Weights of a small mixture-of-experts language model, trained from scratch on English Wikipedia.
Experts: 224 SwiGLU neurons an expert, a softmax router.
Training: a variant of SOAP for the experts, 2150M tokens, 8202 steps.
Below are experts of layer 2 (counted from 0) of a mixture-of-experts language model. Rows are named router (the router's row for the expert) and show model dimensions 96-191. Each number is 500 + 40 x the weight over its row's rms, rounded and kept within 0 to 999. Numbers have three digits each.
Before each expert's rows: a language model's description of what the expert responds to; "gets" lists some tokens that make up at least twice as much of what it gets as of all text. This comes from a sample of Wikipedia text that the model never trained on. Tokens count by the router's weight.

# expert 24
Description: Digits and spaces that build years (1960, 2012, July 1995), and the piece after a surname's initial capital (Dusseldorf, Dershowitz, Pearson).
gets: "1", " ", "2", "9", "0", "3"
router:547533476506467522478502555499436531544538399455521534493501531498479486433480485481512415464467475508571519510480518485535590572506519503510476515499435542468508499596487516429530485432501460487491441484552484456574518482509445456485499487451502458532482492610561518455528483491544474565

# expert 55
Description: Final suffix pieces of words, especially -um, -ary, -ury, -er, as in aluminum, quantum, luxury, plus final digits of numbers.
gets: "er", "um", "3", "7", "0", "8"
router:500543388455451496470499494505484536498539476516485504469558553498482459486495503470540520605483504500446484519545549459497507441575441549542494518495376503522529496490445493477499488440482520478483562541445524462406518518463429473453476468535482529500512460471436498483478475488539468563

# expert 14
Description: Row-opening pipes in tables, plus mid-word pieces like om, id, ur inside long foreign or technical words (Sandomierz, Genomic, Komsomolsk).
gets: "|", " of", "om", "-", "id", "ill"
router:524528455458481499423510485543489534477492519443507518436523546463454557493483468385503494560452465489447509463511522513557485465532470531544481508468442530644469479566517521475488483444567517468503463458536524488386535470487435528485497513461499506464410534590531532446535489434498572544

# expert 0
Description: Prepositions like at, over, than, around, and outside, mid-word un pieces (Fortunate, ammunition), plus digits in coordinates and tables.
gets: " at", "un", "1", " over", " le", " to"
router:494504494633565462450524545464443516489527453483480565506531543506430540478488529541580457549516519584451516521500497556533565480553450565577493609544470514507532418521494479483518615442502493418477435516526498458535553481482489481500511460443447478419468497463467534479468497477545503572

# expert 53
Description: Line-initial hyphen bullets, colons, equals-sign headings and table pipes in infobox-like lists (- Location:, - Preceded by:), plus List and Succeeded.
gets: "-", ":", "=", "\n", " |", "|"
router:476507456437503412428554536510477510471548468458437517493548542523449517477460539466522495478478539523503528523542476557515504500556475535496495532566474573531573474461480487502552486476536475514532557520498506412521526461479465477466516494548478480548517404538512503480464488427535562541

# expert 28
Description: Opening quote marks, mostly double, before titles, nicknames or quoted speech, plus some mid-word pieces like Br-as-il.
gets: " \"", "ar", " '", "é", "á", " Sy"
router:438522463448496487475522497434419496420515479500513583570510541491425455441497536502481439444524451545563492603498464539513484466522511580511480454463531496464534455467493529477569503489538537507428559596526514486529552441477486455513494493483464475549604428493486515503518505489525532565

# expert 9
Description: Commas, semicolons and closing parentheses ending a place name or noun phrase, before which, and, who, e.g. "Syracuse, New York,".
gets: ",", ")", "),", ";", "\",", "\""
router:485546457494459471469568500491474528519534452416506537474514470480471479411436526494511487489460505553513516526504506479500443529603461539572506525546487554441556462506503517445563446407540477446436523530462460458495516453483486470493506494448463483508433448531494508467452474398517515561

# expert 1
Description: Pipe separators ending a cell in wiki tables after names or titles, plus closing parentheses, semicolons and commas after parentheticals.
gets: " |", ")", ";", "),", "\"", ");"
router:497505436471453480416526534472484529512534440468477502508517423490460497450440553524515482466436459566517538487468526519552521515537451564552462519558458555439544480509480502481549417435487510507466552529490491468495529513502464456554505524467473457507393438473504522498459512437524486547

# expert 5
Description: Forms of be (was, is, were, been, being, became) and -ly/-ically endings completing adverbs such as loosely, currently, publicly; also date digits.
gets: " was", " is", "ly", " are", " were", " be"
router:498542483515464518425511472498487549489500485481501545527503556493461478483445513423499511500512496517485537498502516488574605486582473536567492504529436530434518519486478476438532437444463408546485517484502473462470551510465471450500538461601449514554441455534503533461530497443533512497

# expert 59
Description: Sentence-final periods and quotes, auxiliaries has, have, had, may, and includes/although, plus capital letters inside acronyms like CEO, ID, SRB.
gets: ".", " to", " has", ",", "\"", "C"
router:494531431533436473452560523524490484479514473448489551476477440476446520451458492486496500522525487571499524469471477425507400576524493556559505558481442554546620476510518530473488535463488435490493557480500475459455544527499472469462531482536377463537485444513490555455483518478519526584

# expert 32
Description: Final pieces of surnames before a pipe, comma or possessive: Johnson, Wilson, -son, -ie, -ards, as in Ritchie, Bloomberg, Carroll.
gets: "i", "an", "a", "er", "on", "man"
router:474552496523447496486561513496488536521551468454441524419452553479459482461412552546483545521494521532421593538529524430528541532577464550542479548581451504499516456554433502417574535444464505546554511500484510475377534485495490489471597466546498415419462466580472522482406514425517504549

# expert 12
Description: Word openings like St, Saint, Sm, Am, Arm, Fort and the letter after them (Strongest, Sirmium), plus table pipes and digits.
gets: " St", " |", "m", " Am", ";", " He"
router:456515464499436426482502602426493480522534460444512472489536552482475490491459517479533467522385508495541515492580485479540448500497489529451490497517498498482543449489462543461514545483576444501404536500503462438529492510446492498481554478490429481557498414540460551490540484492571444591

# expert 38
Description: Apostrophes and possessive 's, raw non-ASCII byte pieces, and single capitals starting words in foreign titles and names (d'un, Sant'Andrea).
gets: "'s", " S", "S", "'", " the", " his"
router:549543458537475418486511537405463511541602462427531557457513498395435460445457508470475449422473490546584484483486488546527453578537477503498476477562530505473525500528475510464535447444582438507495549502539489480547518508500494468482515427496484486532554491507469539426460507474507548575

# expert 18
Description: Final digits of dates and scores in sports and election tables, and inner letters of foreign names (Maccabi, Nalchik, Blaufränkisch).
gets: "6", "8", "ar", "4", "5", "7"
router:456556448484455469433543524466485506505571489479468511466477549508436490435457512478515477507477540487503483553597507458511508383489436542475514506498470526531502440460535541457570516423567462485527574527466473481434611505516426452482535465443523494542547489501439523481485487462552531556

# expert 60
Description: Opening parentheses and brackets before abbreviations, conversions, dates or clarifications, e.g. (UBS3), (300 m), (1933–, plus ^{ and dashes.
gets: " (", " ", "-", "1", "(", " ["
router:473530470533516461486526528479494539475518480466563529480482456509474524446474536478483451463415539541450505562471466510558440539586450544609505511526500489437520497510437520482571490433514519517520485518479462468554501468448509453523516470513507512488520444534487583499485496443531488499

# expert 8
Description: Words after a subject in career narratives, especially sports: to, was, he, she, became, joined, e.g. "helped the club to win".
gets: " to", " was", " he", ",", " He", ".\n\n"
router:439551452573497485511581513453464515506520472417460566530514521468480530455413532500558476547583497471469520517479497487553461487510454532598479536501460580540566523445536528442540472459575507495497453471526490478443522471505466474552536459573465500531482487558517557442456525470512508514

# expert 36
Description: Digits after hyphens, colons and degree signs in FIPS codes, coordinates, scorelines and specs, plus minute marks and slashes.
gets: "1", "2", "0", "3", "4", "5"
router:485517441533493478473545484496443517424476507476451566456558485562470482436497537502541460500501541523481538520520515521585477443508472542566464553495419500444556552514448558458525531500529462446479499522455536485553531477494476473487515495484550507420451390503520530441497445453515500513

# expert 35
Description: Sentence-ending periods, commas, table pipes and paragraph breaks after headings, plus inner fragments like am, he, ri in sh(am)an, Sond(he)im, Pat(ri)k.
gets: ".", " |", "am", ",", "\n\n", " and"
router:445534433531477474493548446495487498464539493476543565499519449515482483510482530414559456525436486503575551497484514449534441472526503503517514512487464541596525524584501527465533452463542479501504539549485514434484539508496499484532478481441463474424439507505490519547534469476488546554

# expert 63
Description: Mid-word letter b in foreign names (Mar-b-ella, Ser-b-ia), sentence openers During, On, However, and score-list semicolons.
gets: "b", " |", ".", " on", "|", " B"
router:447515504505450483461506482393470529557497485451471462521488545400463482427482499536476427452473523516511550594543463462548513499505457505514534567509430517539563556514506539498496537447529551530458428488448521462468554480582515464530554458511480448548461438545492556512509455478522505551

# expert 15
Description: Cyrillic letters within Russian or Slavic words, plus word-final suffixes like -ed, -ing, -ated and reporting words such as said, described, author.
gets: "ing", "9", " to", "ed", " of", "ated"
router:445523397458452453467512467487455532580556437473513533481470542422459542434493492431540514485432476589475476528481491514525498490541489531485494529460419571530494446480432542505550519466482464504490557513458435489451513510519493457486496471482533488494537476475467512496475501451582577545

# expert 4
Description: Final vowel pieces ending foreign, mostly Romance or Slavic, proper names and words, like Spez-ia, Prem-io, Floreș-ti.
gets: "a", "ia", "o", "i", "io", "e"
router:508528453470487495507510499509458569489539518501560517483544539496481541432424576420471464542517542524491462540556504530529474520521512573446494524576469517457527504505443528497523521456473487577545523484547497434475538473497448405527569477519545451525536503487476475435487468432494489561

# expert 33
Description: Field labels in infoboxes and tables, such as Born, Died, Coordinates, Total, Date of birth, plus row-ending pipes and markdown separator lines.
gets: " |\n", "\n", "\n\n", "ed", " Total", ")\n"
router:497499454534487476474522460485475519506507462474499513551500559518484498494429576435538536559500521534450551592543529499529549486544496549482506486514479539559513479503483501481486502525524511517465549524508490445383524459496511517500547449480477508443487450436462545453507513458524559528

# expert 44
Description: Opening syllables of surnames or given names after a first name (Mc, Don, Car, Gon), plus semicolons, dashes and pipes in score tables.
gets: "–", " |", "on", " S", " Mc", " Ar"
router:485538440434466453461539549534397537595522459422568494557462541484456520456459519589512423433496537508487467530501507486566454516505516525563476508565486534424572479403404472442534559478499566528436484462551474464609518481474499465544564485571492457561422466416429505459501476499528466489

# expert 40
Description: Family and title nouns like father, brother, wife, son, King, plus mid-word pieces such as whereab-ou-ts.
gets: "ou", "and", "ers", "aw", "4", " father"
router:543516423442492497497544511521481501500544449524475502505529518452472477458469558541566485549484543514448510530528479499487533534545448534500492546533494531444488444491401513462540450454554560502495514556499484453479540477450511455484451443489427447540525502520494525436505530448517520551

# expert 21
Description: Family and clade name endings in taxonomy infoboxes, like Cerambyc-idae, Chelicer-ata, plus digits inside years and vote counts.
gets: ".", ",", "9", "0", "5", "8"
router:468546470488451431524537524468448479437524509463555563527540515442434451481471517503477492473417477520468496548562542454587505478502461505517505520513440519437526527541416490431536488509507466499458542538474457427495512474480489492537556504488464490569483495502501512438454509434506529545

# expert 49
Description: Word-initial m and short stems such as dep, public, military, war, leg, starting words like mission, migrant, morning.
gets: " ", " m", " dep", " c", " public", " leg"
router:431509488544471467516582587430470488484522477441502528528519573492435436501507529497506447558509584508529494493512504566546430461481445535576523527512469508490510514542456502549570452476582478482492498476494474485531519500425459523482529483437454492493470489556585534511496465481563571551

# expert 6
Description: Line-break tokens ending section headings (== See also ==), list items and table rows, plus commas after opening years (In 1948,).
gets: "\n", " |\n", ".\n\n", ")\n", ".\n", "==\n"
router:462539468557491454490578519502456532425541497431474561510501497452451470448446519460584473520531513514422510538505483528514508521505486535514528507517506539536518525436513497432525422485544496569513478493488500436561520421517472476535539464528484422499529421517522512512515454474515537553

# expert 58
Description: Early lowercase pieces inside common words, often -ic- or ch-, in technical prose, like v-ic-ious, ch-amber, p-an-els.
gets: " s", " c", " ch", "-", "ic", " v"
router:500525450496486469539521451510445548523497446439570441533516528476496469454499507468563427494457509463561543574493525563539495464524445572508466518502542509454515510450456510500554491485515535454499546521560498439595523432481538498529538537513456504484429477492523484435451480461506541510

# expert 3
Description: Final digits of numbers inside sports and election table cells, e.g. goals, points and percentages like 4'8', 8'1', 5'3'.
gets: " |\n", "%", "0", "8", " |\n\n", ")"
router:480515460570478449435504509498460514411523468462452525555515474471413490483459560499504533521458489544462541527505486549546489455505520571508498504552470548520473539472498582485512516480500569518507511510483451427375550453476508500556533485559490413491543448508452582406473473509524532492

# expert 42
Description: Endings of place names after New, United or South (York, Angeles, Zealand, Jersey), and p pieces inside words (newspaper, Tonkpi).
gets: "p", "a", "th", "P", " York", "o"
router:477544480539463453534547551508452492439496462527488496503497495462520508432481537487481474528405582532507475579575525534529519536489449533526521523504459527450539477490468600429537498492567491489509452484491509467425515484485488464574484528480565470533431476529472538527470524451506493565

# expert 17
Description: The preposition in, often before years (In 2010, re-elected in 1954), plus month names, late/mid, and cells in election or stats tables.
gets: " in", " In", " ", "In", ",", " the"
router:514539499497531495447525483439474580484528529465516470532484544480399495438424539507503416465534502518463492552545517467529468516525441536482504519532438529465531536410439542470561525447528449474423478490507472433543516527500472490505571470537504483463516423520559525450491470466550512489

# expert 20
Description: Digits inside years and scores (1946, 2034, 0–4), plus est pieces and direction or superlative words: most, best, down, west, out.
gets: "0", "est", "9", " out", "ay", " up"
router:459556470490394504461530519515458506394486457486525522481488543505432491472482521456472512504505521508517506547513494432533503469497464591533471553534411553508492473486508504498537521405529527486439497511482532466464508532449488427510487474459538500496478454549537544444533479488507513556

# expert 31
Description: Column header words and pipes in wiki tables, such as Date, Season, Time, Votes, Result, plus general nouns like stage, world.
gets: " |", "|", " %", " season", " Votes", " work"
router:448561479469492496459591511506441482510530493483481526519530534486469479475475533497543463524504544453503533569476604489544526456541435542492443463536457518459515480546417455467531415487506499460461483537550481460505526408530508499500514502464437461532528428472429523492505483450516522533

# expert 48
Description: Pipes and semicolons separating cells in sports stat tables, and past-tense verbs like scored, won, defeated, played.
gets: " |", ";", ":", " by", " /", " played"
router:461519460584516507489544500472474560509520430473491597530521481458488497443460542483546534522423449505518556485506565571484489540578504527567446490525464588516564487520458505434538481512482518483471488515505452454468511435528441451539514484552516469526522461477417571483533471435512527550

# expert 30
Description: Mid-word pieces like ig, og, os, at, sc (origins, immigrant, purposes), plus decimal points and digits in vote tables.
gets: "ig", ".", " or", "g", "og", "ug"
router:441468445547530514487524468522414504498522450455501523517490494493484486461495483473636480540476454588509509502514547470503503426550467559515465487504412494499563526462500512510540452492541447576555527516524488465481519500440477522491460491485477493499474426463471526473519513484566405498

# expert 62
Description: Section heading markers == and ===, the article a after is or was, and generic nouns like country, city, village, language.
gets: " a", "==", "===", " the", " one", " World"
router:488578469518480509479538527506466495428544440437513501496486551513478486470484515490456510474457571481430533500515483556584561513529492552444468496547457540470538496526340571499525440460498524457457476512533472432516581449528509424542514508492555483554483451518489535455508447482559555538

# expert 27
Description: Words for people and relative pronouns, often opening clauses, such as who, people, them, anyone, which, and, there.
gets: " and", " that", " who", " in", " which", " it"
router:493517446600547499488551543511515541494517453498481531466532499397449516452436512467515513557454508534436528510509485444508456468545494534565463572506471537450550508590437537432492497455534562461513484446447456456516561466544492494531530530496384458451464439524495485481554488487533503549

# expert 37
Description: Plural and nominal suffixes ending nouns, such as -ings, -s, -ations, -ments, plus whole plural nouns like songs, events, films, data.
gets: "s", "0", "es", "ations", "ings", "ions"
router:515541483438490490495542513505432513474527492436428591493469579450476464466466492524532506521515540472468544532508508566527457448482449560538495482532429510492501552527407535477526457453458530511519538585452507449551519490549519472490490460482476477527533406505469506495547498492504516562

# expert 26
Description: Common English first names beginning a person's name in lists and tables (John, William, George, David), plus pipes separating table cells.
gets: ",", " |", " John", " –", "l", "',"
router:518561459536462504490545521471487495519501413493563516535496505511427510467429524503533479513515544562464508467561446541515502445522468559476472638470508534531558535561503562454565473403510408502422465453510458471425514474516467414462533494539506487534536451520502527521409434468586543549

# expert 61
Description: Inner and final pieces of Indian names and film titles, such as j in Dhananjay and Saroj, u in Seenu, plus some digits.
gets: " n", "u", "j", "5", "4", "an"
router:506543477468445521470553588533473509501534468507495584493487490459425513516486514511532489525460488539457534527544516514504545502532463525526489532588486511445512502422514506415556524450545459525465472467526529445487508430489464438510546454499474433462558499519515574443493503469497554575

# expert 39
Description: The article an/An, of, other, and nationality adjectives or endings like German, American, Brazil-ian, and word pieces starting with An.
gets: " an", " of", " An", " other", "ian", "'s"
router:501533466535489483451547488465530495459545409426524508505513537460459473525534545472519497511458505492377557586496521485486547545603436524487465492473443487466477459553485494514538498493464489513458487474482428424441533475536480459416518494494458500456483458452479531461457537503518522543

# expert 13
Description: Digits inside multi-digit numbers, such as years, dates, serials and distances, plus spelled-out counts like four, seven, ten.
gets: "0", "5", "8", "7", "9", "6"
router:476535470498418486485581514465475516450557500485512529442484528423468386487435537562503416467423548568450483532540489486484452510558471550528497512562450530426498461426357481443564523466548462474489499456496474441521512419459472497480523528480471482489505434521571570462564509440508447538

# expert 11
Description: Articles and possessives like the, The, A, his, her, This, plus early pieces of capitalized names and titles such as Gre(ens), Dar(re)ll, B(re)akfast.
gets: " the", " The", "A", "The", " his", "re"
router:512550425516464492442550494470462513480554437493482514466473522523449491454480497535551488456481468526510561616477540501523574584572458557473493543494476528476550454562508467465539517481509436528448550533519416489458593464488458450520487479509586449503531470567494526516443504516470482497

# expert 56
Description: Lone capital letters starting a personal name or abbreviation, like J in Jenkins, Douglas J. Feith, M in MITx.
gets: " M", " H", " T", " J", " W", " R"
router:489534470454458457486534486468425555582547512480542544510464571469435471490473515506520486470459510529458496480486457541582439529553483554528487518528441505472522478404422477432541511438489523475440504467472459461586532501468486464487518444537488449480485432539472573419560471456512509498

# expert 57
Description: Third digit of years after 19 or 20 in dates and career lists, e.g. 19'8'3, 20'1'5, plus word starts like diff, sugg.
gets: "1", "0", "2", "9", "8", "7"
router:469523450567516516458522439490452498520526437417507572523471506469453486478420548470539454493505441536493542479515504491535501425482470536479488514550439564476524479582468492532554515484520536508446421412500554470503496550516505502506540460409492507464566453407447540504536500422489488527

# expert 51
Description: Past-tense and participle verbs and their -ed endings in narrative, such as died, served, released, erected, shipped.
gets: "ed", "ing", "ated", " used", "ted", " released"
router:468525489524493487498551586533462495466516518492440514460449513506470469468396517448554557514493565483483554541508605466537457534499464547497476509518488538491483414554430488438550436433506454521471515502437494492494525459482500445522540461511599430508461433508517492530546477474531519520

# expert 41
Description: The preposition of in place or institution names (University of Helsinki, siege of Veracruz) and directional words North, South, East, West before region names.
gets: " of", " New", ":", " South", " North", " West"
router:495507482572451474447556538464467524522523495457539508509508510446450508447452484521539442494531474513456510506573466488587504569550482553512506529532471525481501562564541501504543511454547469464418399483527527476530535425536481408433553471569557471422484477513465547453466424453540524548

# expert 23
Description: Single capital letters or short first pieces starting proper names, often foreign places, clubs or people in tables: D(ugopolje), L(itex), B(abayevsk), N(emanja).
gets: " L", " B", " D", " C", " K", " G"
router:481558483471559481475569541460414530536530459453529525489513546458450423448488508472481482491454544535509532550493467503541441473522472560509497510487513510439504417436466528496505492432559436443443522458481484490582542476498475437487591509446498455482463427482503516515474481494530484556

# expert 19
Description: The word the right after a verb or preposition in running prose, such as crossed the, blocked the, of the, plus some digits.
gets: " the", "1", " this", "V", " The", "I"
router:423566459541515511509584572451482498452506479509477508492470489453455441412448538416523419529488539546487523569498526476570471482507468578503502566530481515490535482480535455453515493475508464498533549471552436477498516447473476498478507442522564477485495497494441500469505459511529524543

# expert 46
Description: Prepositions and linking words after a clause or comma, especially for, as, with, by, due, without.
gets: " for", " as", " with", " after", " by", " under"
router:437535478497462508462523528470436523569539477514474545486496514457503457472470558431482468500442564535513508475467534453504533436622480532498560541494447519424556492566530525476556517480494578526447483557497470460522507494453463475598513467554570466567517432508512577506525505475517518506

# expert 22
Description: The words and, &, or and slashes joining names or items, as in Trinidad and Tobago, Ladies & Gentlemen.
gets: " and", " &", " or", "/", "|", " /"
router:512550432557504486493536534519464554504540460505546519485525531547454573423471472531544469460494436486484523504558514459526588466530472594564498550476474546416477444503529500457518451451543514488444499528511429482537495448451485468480574475548490497513454461499459522513568454463531493526

# expert 7
Description: Bare spaces before numbers in table cells, such as scores, ranks and ages, plus clipped word-initial pieces like bet, att, cor, imp.
gets: " ", " re", " h", " f", " t", " st"
router:490540507587487500475556505459438524483542455451564502519518528464499433480440560493506429493506546536539606528485489563508430469520504554518503504517452531427512467551406509494539444470522496529426447410479531444547498442543488461512535443385511453476521434519495517426494490452571507531

# expert 29
Description: Opening stems of Latin-derived words like rel(igious), ele(ction), rev, val, vol, surv, vict, and middle pieces such as ele(v)ated, ev(ol)ved.
gets: "v", " r", "r", " A", " rel", " l"
router:424536460493478460461552464468514531488547450410540428526547519479489389439479501500561479526483450516454528488563483584521474467452415553474459575571482570499456431515463514478578470454492468441442467483535495450497494444451468457529540490484535472436475493541493511466519489505521507466

# expert 54
Description: Tokens starting with F or f, especially hyphenated -f (test-fired, non-families), plus spaces and BOM marks in coordinates and dates.
gets: " F", " f", " |", " ", "F", "f"
router:441500448539462493474553486466495531523528504491497533493485547487467520464482524563495446537496477552534493468468537500490490442521444550446457557519467537493531462472549543452549479470490463477514435495470470503497466502482466451589559417534490496548538465522508459436512435450587529542

# expert 25
Description: Spaces before a value after a colon or pipe in infoboxes, chemistry identifiers and stats, plus word-initial letters like s, p, j.
gets: " ", " on", " p", " $", " th", " d"
router:475517476485450484475563531499457542524480492430525528523506508519511482477488602496514403486491578563543565493471543532505483562563458543537518547485496517439516485491488477506533597488462493477430388429517541457564491462496499465510550473435549454486490448520499576456500481451469498519

# expert 34
Description: Digits inside years and table numbers, such as 2-0-02, and Latinate prefix pieces like con, exp, in-con-tinent.
gets: "2", "1", " con", "0", "6", "4"
router:436526488498482497463532570473504504460468474503486533501568502436438487457440538521457504517429432520485559625479488567505608503552441568480474494571463504527519534483478473521525466481477440529504437505545536488470493491409456490487527488479485470542511446573540554470436476473571510518